Below are experts of layer 5 (counted from 0) of a mixture-of-experts language model. Rows are named router (the router's row for the expert), gate (a neuron's input weights, with its number), up (a neuron's input weights, with its number) and show model dimensions 0-255. Each number is 500 + 50 x the weight over its row's rms, rounded and kept within 0 to 999. Numbers have three digits each.
Before each expert's rows: "comes after" lists some tokens at least twice as common just before its tokens as in all text. This comes from a sample of Wikipedia text that the model never trained on. Tokens count by the router's weight.

# expert 12
comes after: "| ", "the ", "- ", "; ", ": ", "("
router:554497434448530536474527464455502522397516543364437555523501614466507425518525486451555490442563428565479499487447499468540499537537534467477643472472422429430538450521553381492522510413515534392510493480565557527542451582452496541475476507523486547453411546506557494492544489501510510464465500490440555493483531590507441424538363476467507454553438536447554487548458500479524458510428537489414425534508553422471481535488532492525477454602517508525549546468477435498431519477485482493485439460512517514571474396470383473474470531582499402511511494461424479427418489527545453450562575364483500541447522485438454506519461504415551472547509660534497564378566452565512557547493490521419476468511499543588462495553548568514480487518469448455564423544557493456518576540550485
gate0:488557535527481564515491481475514548536604560446538470490489443558609469488470535567493543478454474529483492457520523517434513576507530460584576504590444526535539494538543500529539475530469512587456469534573521504494520437479588545539543427471459453519515561427458526504549458473589418502647565534522509505604533454539487535480533449385517556521476485543497513499496599603366481527423486402360575507393584531487523592408500506551553493471458431477485535511561498468464553450537482442495412498505497516409494502474506504569460453504463452462420532511421470497479478465532473522470441485587494534485430442453569513569483488492501428570558467466606466400493487486479500468466506553473572492424520571594496401546565571427470494488476403558488516452536424604597468503472485
up0:587439485473615396467444492546539498495374436535505583527518486425552521486525469430541474516448499489482663553466505517488509447446507543506375575442494417489518470436474549464443473446518481433540536500504434510505490495471558531476456517579489561440434490486487439419516544490446540421437481545540472538435528437510523464483422568540478495511535521481504484441385435458502581440530430489566505501534429523537546538536482504412429470546458530508513429479446537496476420496522499543558522467561521461559532490479439596414552540515516539502577455517484496521484450482505649446552453598461433542494524565482519517531434479555484597442533547600348578517453548511461488565578457471559444550520470461417487578499440494531524537538520522499422534556587513422437520400477519

# expert 43
comes after: "\n", "- ", "by ", ": ", "by", "USA "
router:490515466486513503476540504489532386426454547459395491504557637426484410506525540535461390585447483447460505506486468494555512510511564464513514527500516480464565479568608397513535532467547538477466498488569556523522526457388537509426496579562425585469427414420514567515532548530488528483472530503436554443499474551526508605532505479512540488480400545444582552533519469490461471507459518547485540537510484393426534473536531570440477406520537522453473524445444555567520467467442485552524527450487467433473507459467440516576549504504517469523391525526373428483471503543471489570601556472401480460509489424398437514438474517482504536526537578481522485369583426557499483529565502414445481408437465599525439449481552591479585558474489553543549432484547519447455464534531477
gate0:530517480509456479521449535537429411483574478462482523542461465433510452470486523521452416447609503548532483486542425555394419533533464475512535546536454426431530519481463503496372553487460414478520430416634606494507480483547505489509525490556448522466465459475451415422611485532527522542533565404473522535603534481472434531445574449481577514538572418521526536434527503562504428528496525506511436510472517450432517463461529477554624505466552495572475493501561498488513448466509472472597456514447470507494511524422450507450508437535556499531429513501466411531557431509401492524463476499516537464437581577435417511506447498458583509551468503555518471463476497567608522527529460504480414427519547417427525427495567441464458458511444435452516618461521461519590641601486542
up0:507421502604562607451472529541603537473529583453599482492582399431400502539560419546578611522524528473443490486479551488613467495551512434483439568490514453592340512503463511547498446491513511468502543519484493603406424525467506424559466480481453509479577509507415478497516490539472559506443580486567441473513449477594558525533532498490558503570577407510486536564431467488441567477514450566455521474476542457545569480558485427506395434579485463527500499432478487471480528488411455497488524469468582554469545498524438557535495497547542453447544474542402517465542575459518525498525432539568515532483513416528547443412500459451439467511468508499478509427490509428426522445461415510572495511502467538545492483470345484517544521433504464492449531434555522569474588516487570

# expert 44
comes after: "the ", "in ", ", ", "of ", "United ", "New "
router:545544431438541537504615439489514490426522533428452565543532518386517509512557521408650443509534557429436538573439561485540464439444493425437609447502455476503504473475562406498500483502528610450463462520548448580526546516465445532447466524515412519473538516457503507520504506544511550513451470571464562522420581510531413517483414485424586536533476518496525514537401395521489519505470587534389436508538499404464484503450584567533510440488529482468454559427519464566503471491495497503581437540490488444546499355476428455509535493536546473521517552471470501453387550496577467444532480485328428531562511471462424492471451530441458520520554502497506579415503516549514535537545457498447558512417506511573493457573460576567514475497514455517579436484555527499472452521453532
gate0:447567510456458450568495501574542418533464467547534553478467528555491497512479516462532454549534523444440521462502584499486446444566523471434445578579440488535498574450479475477451494539499470511458441513432403554516500444445542590474546581494440487434501505421488484451531503526505557494505509490595543462473576561487400538493432542557452559482517622538468404499501486571419466533476549481439493534514529474391534478521524494611546499528535475351523466487489502482433487528548386520551493446382371452554529474536425476489543476521600572637569497449519626494476587434574559500422481540389442428527490447459475572537455492517544513593544484516571482469508533505457494543573576505471513548431568483470481428461556543584523471491498467478505489521441535553479491521565585
up0:433424448387432493445580468457501517516360498611441517490432449505472411509417529463513327465575519434562573522531536446388483505439461484501535445543443549592517561476455440551488507471483492469551506442370504511446518476493531549522562531456515524442492513629432540587593562469518538515451517547497465531585504552528470462426544493538435503535506589486522372520560477487509471481442567463553560562481515626509486522475508423596387496463464529445458406561488474469520539414548563539445493567475560474485537512491555403494516474465472444509447561476515429528504487546525460514535432480511451570454487428419495520514528525481443486460517483537563486472545522579524548491474521537513531529542426492611439487446470537502524479593505455548502540462528508490562461445446526

# expert 53
comes after: "| ", ", ", "- ", ": ", ". ", "; "
router:499501458368508509504572507445558483466512564481438582485477605378485415448515541523516464484456472463433571487393538538526490586471568496489525501483480482427570469478591458568440480474564579400544510448590517470522453505483496510426535506518448499518396521496543532596498512512495448510440483524450531495516544559455430516507398489453499551549494528486566534564516518513510489516411554554435531497567493431453564488453554520502481441508493495417504531460413486498441588555367503524481521533516451471456459454495502514507502516593606363526477517566472459528410484556492507435500573440414532444533489441492489449398499489456546584516549544550480512361575438571564479538515506424423453550514474531579495453559498557580523511438441576590559413501563517457465487557495456
gate0:604466495425513530473457449543471509461572461570597402469479522553525406513523373444510493489487500498500527391590509579449448482545432516499439625568488454567489537474506516472577487440357594484496514520470455496498455512476417525568459580547448549543494434457498529523418483447496560564520350425513461420503592486526519460589501415511487498537515470504536513406468464470443496534516570528471553492476515546540512463415636450458447491420546522449409516439497516452535516533565492480500429509457620517495423567486542468473517585407494514461606448510450423580450600485431480512564479483435502459478548479506575520540516547535478471452564515505514417536510453507485505563459502465491570426525551542512588481521558467467528515509551457532461549483423498524590489481511518
up0:433522460575488521447566510529490530440435494528506478457495596509512506494458533549505514592437423437505477454454521498477403551456488520459421491514456518338457563616467510527388493532546419490584572483522451482547436460510518491493492470509555469553469542538415525533441501459555473529509559531492418546500491542574504481517481545583480534510430470532473493474531441520539529355525338503451511620547432496416511493579437506493554531565556424489544547583524542486430500532471480445477501514526439444488589512505506516499530447599528531552454560512446528424584429522538521408464527502474362492504496535472456514468506515595517530514432469436454579481521515479547500447487409556454516511493473471474442540596483502560479427563457621475424491441566497537432511483550630